Experts of a small language model.
Size: 12 layers, width 256, vocabulary 17241, 31.3M parameters.
Experts: 16 experts in each of 11 layers, 144 SwiGLU neurons an expert, 1 pick a token, a sigmoid router.
Below are experts of layer 4 (counted from 0) of a mixture-of-experts language model. Rows are named router (the router's row for the expert), gate (a neuron's input weights, with its number), up (a neuron's input weights, with its number) and show model dimensions 0-255. Each number is 128 + 24 x the weight over its row's rms, rounded and kept within 0 to 255.
Before each expert's rows: a language model's description of what the expert responds to. This comes from a sample of Wikipedia text that the model never trained on.

# expert 10
Description: Digits and year-range endings in sports and statistics tables, like the 5 in 2014-15 and 4 in 1953–54, plus position codes DF, MF, GK.
router [141 147 127 115 126 118 121 115 138  99 152  86 115 102 139 129 157 122 150 199 154 126 142 164 164 151 128 135 120  72 109 152 142 129  89 122 159  85 140 101 137 157 132 122 103  78 133 132 111 115 138 130  99 116 143 114 154 123 139 113 164  97  93 118 126 135 137 134 102  98 114 164 106 129 156 168 146 130 136 157 139 141 130 106 114  86 114 182 168 155 120 122 154 148 161 158  93 147 155 119 133  89 156  97 119 117 112 125 154  78  93 114 126 123 121 169 113 116 106 151 141 129 155 125 120  91 102 117 115 155 168 132  90 126 134 127 148 132 151 160 107 124 108  94 119 114 147 143 132 123 122 138  82 175 152 114 117 227  99  83 152 127 140 138 148 134  82 120 155 129 139 124 135 170 123 114 107 140 104 121 118 145 103 105 155 116  88  93 123 143 108 132 126 128 125 121 117 158  96  75 110 170 128 155 119 127 134 122 153 105 113 141 126 169 121 103 157 117 182 104 145 109 148 128 139 102 135 123  68 146 125  91 112 137 130 110 118 121 138 130 120 104 158 141 169 132 142 152 111 154  81 116 171 113  95 103]
gate2 [112 133 147 101 129 124 151 115 189 116 132 119  83 181 112 126 136 143 130 142 159 149 144 199 165 112 108  88  92 115 163  93 192  94 114 117 122 168 118 123 109 136 162 149 137 152 159 111 132 104 133  92 125 150 127 104 148 121 139 117 100 142 146 141  98 147  88 134 137 153 111  99  97 102 139 138 158 137 124 147  83 149 122 142 127 110 149 101 157  99 129 131 110 125  89 103 137 143 112  89 144 137 129 144 125 162 110 145 132 134 109 122 148 118 138 105 146 120 132 179 185 125 135 116 150 106 115 157 140 118 116 151 148  84 113 158  82  95 109 132 152 137 127 102 110 116 162 125 138 133 133 110 135 102 114 124 122 163 151 130 115 115 176 142 124 154 133  97 130 111 145 116 120 132 112  99 148 146 141 163 137 147 126 140 154 159 133 108  97 187 109 156 116  94 125 100  68 138 126 119 148  95 127 109  82 131 119 126 124 117  88 121 101 143 148 154 133 114 131  88 107 151 135 107 136 127 170 134  93 117 124 176 131 119 162  54 136 152 105 159 137 108 132 164  97 142 120 124 133 109 104 180 108  94 102 180]
up2 [120  64 100 135  94  90 110 161  89 102 128 140  89 100 124  99 104 135 143 158 119 136 113 121 171 117 112 171 129 155 163 124 156 130 141 130 126 151 145 143  95 157 169 112 134 130  75  80 109 119 160 125 123 110 133 148 133 171 120 173 113 103 153 135 124 119 146 140 132 115 101 132 124 125 120  70 137 141  74 109 143 135  96 136 151 112 154 108 102 118  88 100 158 119 112  93 107 149 136 134  79 161 135 153  96 142 146 118 114 122 162 113 190 138 145  82 112 159 119 148 142  84 126 135 123 155 125 110 118 145 174 118 161 103 146 156 109 133 120 121  96 130 133 162 126 153  95 127  94 133 133 138 141  87 132 126 143 137 110 150 145 118 112 147 127 133 151 130 121 128 138 156 138 142 145 116 135 118 158 100  88 135 129  99 143 174 167 151 107 128 124  92 116 123 109 148  94 161 101 125 106 150 120  98 149 111 123 151 144 145 100 143  81 121 183 156 119 142 114 117 125 132 135 147  83 124 128 147 151 133 115 156 152 137 109  75 120 112  85 176 162 118 149 132 120 127 121  64  96 131 149 171 115 153 181 133]

# expert 4
Description: The word for (ran for, For) and mid-word pieces after a word stem, such as b in headbutt, blockbuster, dumbbells, and endings ed and ing.
router [103  86 108 116 127 136 127 102 150 144 134  92 124 128 112 111  92 117 138 168 124 144 149 142 139 137 122 164  94  68 129 136 188 124 141 111 116 100 122 101 118 146 100 116 123 137 143 149 126 120 109 134  77 136 131 138 178 140 153 101 147 121 161 122 143 167 152 148 169 104 102 125 137 121 162 117 148 130 145 122 150 141 111 117 172 116 143 141 122 133 116  92  94 128 111 128  52 163 145 126 137  79 119 148 149 114  64 110 184 108  94  97 165 174 129 126 134 137 125 142 128 113 133 131 133 116 162 139 164 116 145 134 121 132 156 142 145 151 111 213 113 175 163 143  80 108 138 158 123 102 135 129  90 160 119 138 125 123 151 104  91 154 128 128 144  99 139 128 190 119  89  97 131 121 100  97 108 111 144 139 122 102 161 114 123 135 120 135 108 140 120 175 109 127 134  78 130 130 112 100 124 110 153 141 146 162 105 128 139 109  98 122 112 120 153 144 149 104 150  97 104 152 121 116  54 115 156 152 119  98 100 178 109 126 131 121 107 172 117 146 120 121 131 101 138 140 136 131 133 138 117 160 144  98 151 129]
gate1 [104 139 132 143 169  98 132 135 160  90 113  87 109 110 100 154 123 131 108 146 140 131 103 129 145 142 140 135 135 121 158 130 112 173 151 126  98 165 119 120 114 148 105 144 143 150 100  97  91 142 138  95 108 101  85 135 100 173 201  74 164 129 147 146 105 160  95 144 165 110 124 148 102 162 173 145 137  77 128 127 143 120 171 119 135 125 154 140 111 145 119 133  87 148 105 137 132 100 112 107 107 128 140 124 120  92 155 130 144 133 135 145  63 105 142 179 169 119 122 121 135 163 109 111 131 123 148 123 127 164 144 104 131 119 125 121 158 139 119 126  96 146 105 101 120 118 148 145 149 176 121 137 137 119 177 121 101 124 106 157 121 117 131 120 176 121 121 163 103 153 140 125 144 111 164 149 128 117 145 207 104 150 151 169  84 168  90  90  70 124 133  82 136  76 123 111 145 147 115 163 129 101 122 107 158 111  91 109 136 102  98 120 142 148 135 112 115 111 142 168 140 118 124 119 135 148 111 140 104 153  98 138 130 118 122 120 132 157 152 175  81 147 118 154 119 110 135 161 140 133 120 155 142 137 120 117]
up1 [115 122 131 126 112 158 114 103 174 157 107 136 144  87 125  95 115  81 140 152 146 149 168 125 144 122 117 120 140 121 149 121 165 166 144 143 160 141 160  97 136  87 154  90 121 145  79 123  83  84 163  49 115 154 110 142 114  99  80 150 118 152 126 183 113 112 128 146 126 125 164 109 120 146 129 106 151 116 125 100 143 119  97 133 117 123 127 136  93 106 147 144  96  88 142 139 122 118 155 107 181 140 147 157 153 124  84 114 124 101 164  93 154 136 144 148 128 110  51 129 113  76  80 121 114 135 160 162 152 127 150 119 149 111 128 118 172 142 121 128 113 140 158 119 123  78 146 119 100 156  84 131 123 148 150 160 129 117 135 154 175 114 137 139 145 141  95 126  86 127 116  96 134  95 172  93 120 146 100 124 125 116 142 114 125 141 116 101 159 145 130 134 128 183 145 135 123 178 140 160 103 151 104  90 141 117 165 139 130 130 102 138 140 119 118 151 137 124 149 106 120 130 123 114 176 178 133 136 152 133 119 129  88  98  91 115 153 128 133 143 160 125 147 113 110 100 156 130 118 134 161 130 122 119 135 139]

# expert 12
Description: The preposition of after nouns (an image of, representation of), than, over, and word pieces right after === heading markers, like op in Top scorers.
router [147 130  97 147 102 140 108 140 137  86 161 126  99  84 104 148  82 122 138 149 197 136 137 126 149 142 118 139 112 106 111 139 180 134 122 138 165  84 127 130 104 143  93 174 128  86 166 119 125 127 102 141 114 129 162  98 174 137 124 156 144 109  92 122 122 139 170 158 161  68  69 176 144 105 136 142 113 115 133 122 157 180 111 114 147 116 116 146 134 103 136 142 126 122 102 140 128 134 152 138 121  82 155 110 136 114 113 109 154 118 134 152 122 132  80 121 140 144  75 184 145  89 123 143 110 126 149 153 148 126 104 138 124 142 135 142 122 134 178 137 119 166 113 120 117 136 150 120  90  83  97 119 121 159 109 128  47 150 125 112 133  98 117 120 160 107 140  62 123 165 131 159 135 132  86 127 115 118 135 137 115 133 141 177 122 109 131 117 134 129 133 120 122 145 147 102 113 128 114 114  96 117 103 192 151 140 131 115 164 123 138 150 103 147 102 142 111  98 160 134 124 103 126 116  98 133 168 139 133 163 124 116 133 104 157  79 141 137 144 123  88 153  96 116 137  96 122 132 123 140  91 165 127 118 127 122]
gate2 [112  98 114 120 125 117 153 161 147 121 145 141 127 150 102 117 120 137 118 155 185 142 144 164 131 161 112 148 111 144 160 131 125 124 122 132 170 164 139 120  88  92 114 140 131 147 166 117 107  96 115  96 113  75 116  98 132 116 121  89 115 118 101 130 109 133 133 119 149 203 163 119 132  98 115 154 156 132 142 142  93 131 121 117 113 108 148 112 183 100 144 120 146 126 118 136 132 149 150 108  98 117 124 130  91 147 122 161 136 151 154  56 128 139 111 104 130 115 131 169 156 168 143 113 131 126 128 151 126 142 121 128 163 100 132 154 115  71 110 140 138 130 114 139  93 121 121 117 120 174 110 136 133  95  91 118 124 118 164 145 108 163 150 123 136 150 152  88 154  89 117 145  84 136 105 145 115 122 136 195 109 109  79 173 133 153 128 145 137 175 126 160  95 100 132 132  63 124 104  93 182 111 119 124 108 112 115 135 135 171 115 113 118 112 140 111 136 118 143 125 110 162  87 117 103 155 166 163 123 167 188 132 108 109 161  96 132 125 128 185 127 116 101 137 121  91 117 120 110 118 100 123 128 104 143 122]
up2 [117 111 118 121 103 101 131 184  92 113 151 153 102 147 144 122  59 113 135 148 148 108 141 103 132 128 110 168  99 102 149 136 121 127 151 113 108 144 167 132 102 148 149 103 152 151 125 123 110 115  89 121 133 118  91 132 139 125  99 170 133  92 143 149 118  95 148 141 144 130 167 135 121  77 108 110 127 161  77 125 121 115 148 153 115 133 155 119  96 140 126 129 179 138 142 182 123 150 115 153 118 139 136 109 125 122 120 101 148 124 132 133 183 133 127  47 143 157  70 119 110  81 120 105 144 122 135 101 153 119 145 131 150 132 161 169 168 111 107 119 116 144 116 144 128 153 119 123 129 105 102  84 111 101 114 118 133 128 165 133 126 132 112 119  93 114 143 115  97 117 126 164 159 150 149 114 154  89 137 147  57 131 136 105 113 149 144 137 112 105 154  81 166 134 125 139  94 111 160 104 108 145 132  92 157 137 125 168 124 146 126 126  95  98 171 166  93 158 127  64 127 129 132 124 120 159 140 147 153 133 118 157 126 125 142 125 121 122 140 184 147  85 139 158 131 135  90  61 118 137 144 138 133 138 123 120]

# expert 0
Description: Opening parentheses and their first letter before acronyms or years, like (S in (SPFL), (N in (NFL), (19; also table pipes and slashes.
router [113  91 127 145 113 106 160  92 125 106 147 124 145 136  88 147 101 126 118 138 160 158 158 140 150 134 151 149  99 116  97 183 128 146 137  87 171  75 168  90 122 193 110  95 147 106 137 157 149 130 129 142 114 134 155 104 108 158 122 121 136 101 124 102 130 145 158 131 139 107 134 168 141 120 132 133 133 117 160  94 179 157 120 117  99 123 195  88 128 131 148  95 162 131 117 142 120 162 153 144  94 103 147 139 147 122 121  97 166  86 132 122 107 106  99 148 126 144 144 178 128 106 153 170 137 154 103 133 138 111  93 105 112 135 133 126  78 151 139  95  92 122 112 127 127 121 143 139 102 113 138 156  89 146 126 112 101 145 115 123 136 148 106 103 155 105 111 101 161 132 135  98 103 133 146 129 138 132 122 143 113 105 125 152 141 124 159  61 155 127 132 120 124 133 125 137 170 137  86  99 149  95 170 152 130 122 107 140 136 125 104 137  91 154 152 111 154 109 171 105 167  87 130 134 101  88 170 139 126 134  72 160 117 145 154 113 125 150  96 108 130 148  89 115 111 159 131 109 138 129 120 145 126  96 129  72]
gate1 [108 159 154 172 127  96 149 159 177  75 139 135  98 109 113 140 147 109 114 124 110 159 122 136 145 134 165 181 143 136 144 149 101 176 129 170 124 140 133 117 126 139 140 127  80 137  77 163 115 146 104 100 143 129 134 150  98 164 164 129 147  79 139  84 144 181  99 127 133 144 117 165  92 150 135 136 132  96 142 120 140 101 144  94  96 151 123 140 152 155  72 156 125 101 155 136 120 111 103 116  84 127 182 123  95 111 133 130 121 128 123 126  64  98 174 129 144 156 127 132 133 139  91  74 145 127  97 123 113 151 119 118 100 147 130 123 112 167 148 145 120 169  87 131 132 112 108 153 161 139 130 144  94 128 167 101 103 132 117  97 114 108 108 135 140 139 118 134 119 135 140 110 143 138 151 134 152 143 159 120  95 153 141 203  82 141 149  74 138  99 123 112 139 100 104 161 152 127 134 159 134 108 135 159 126 130 125 101 130  97 103 131 129 123 143 141 154  66 139 155 133 165 119 112  89 143 129 125 137 121 121 145 109 112 104 138 131 135 139 131  93 134  88 148 153 150 167 133 143 148 101 140 135 115 129 103]
up1 [139 174 149 109 162 162 136 134 135 140 149 136 102  82 164 130 132 122 198 141 136 123 155 123 157 122 156 131 167  90 146  63 166 128 133 139 146 150 149 116 132  94 154 143 141 159  72 116 135 122 127  83 129 140  82 165 124  96 105 111 118 120 114 142  98 106 133 162 145 135 142 114 149 161 114 106 126  99 128 115 114 116  89 146 121 125 150  86  92 128 139 130 115 151 141 102 106 117 153 116 136 114 124 157 120 117 120 119 118 128 168 115 106 122  96 135 110 108  82 126 136 102 122  79  99 108 159 117 154 111 149 130 181 143 166 145 149 192 151 143 126 130 156 142 121 121 140 116 122  90 114 145 133  88 145 146 154 124 162 149 154 109 126 130 109 162 150 145  81 130 121  95 112 122 142  91 127 105 106 134  93 113  98 139 144 105 119 106 159 153 120 125 152 183 109 145  90 148 131 167 126 143 103 100 150 150 138 160 123 135  96 135 163  96  99 138 115 127  94  65 139 101  89 123 145 184 130 151  96 180 108 139  92 131 128  64 170 143 136 110 133 133 147 147 130 127 108 114 123 126 132 144 117 113 130 143]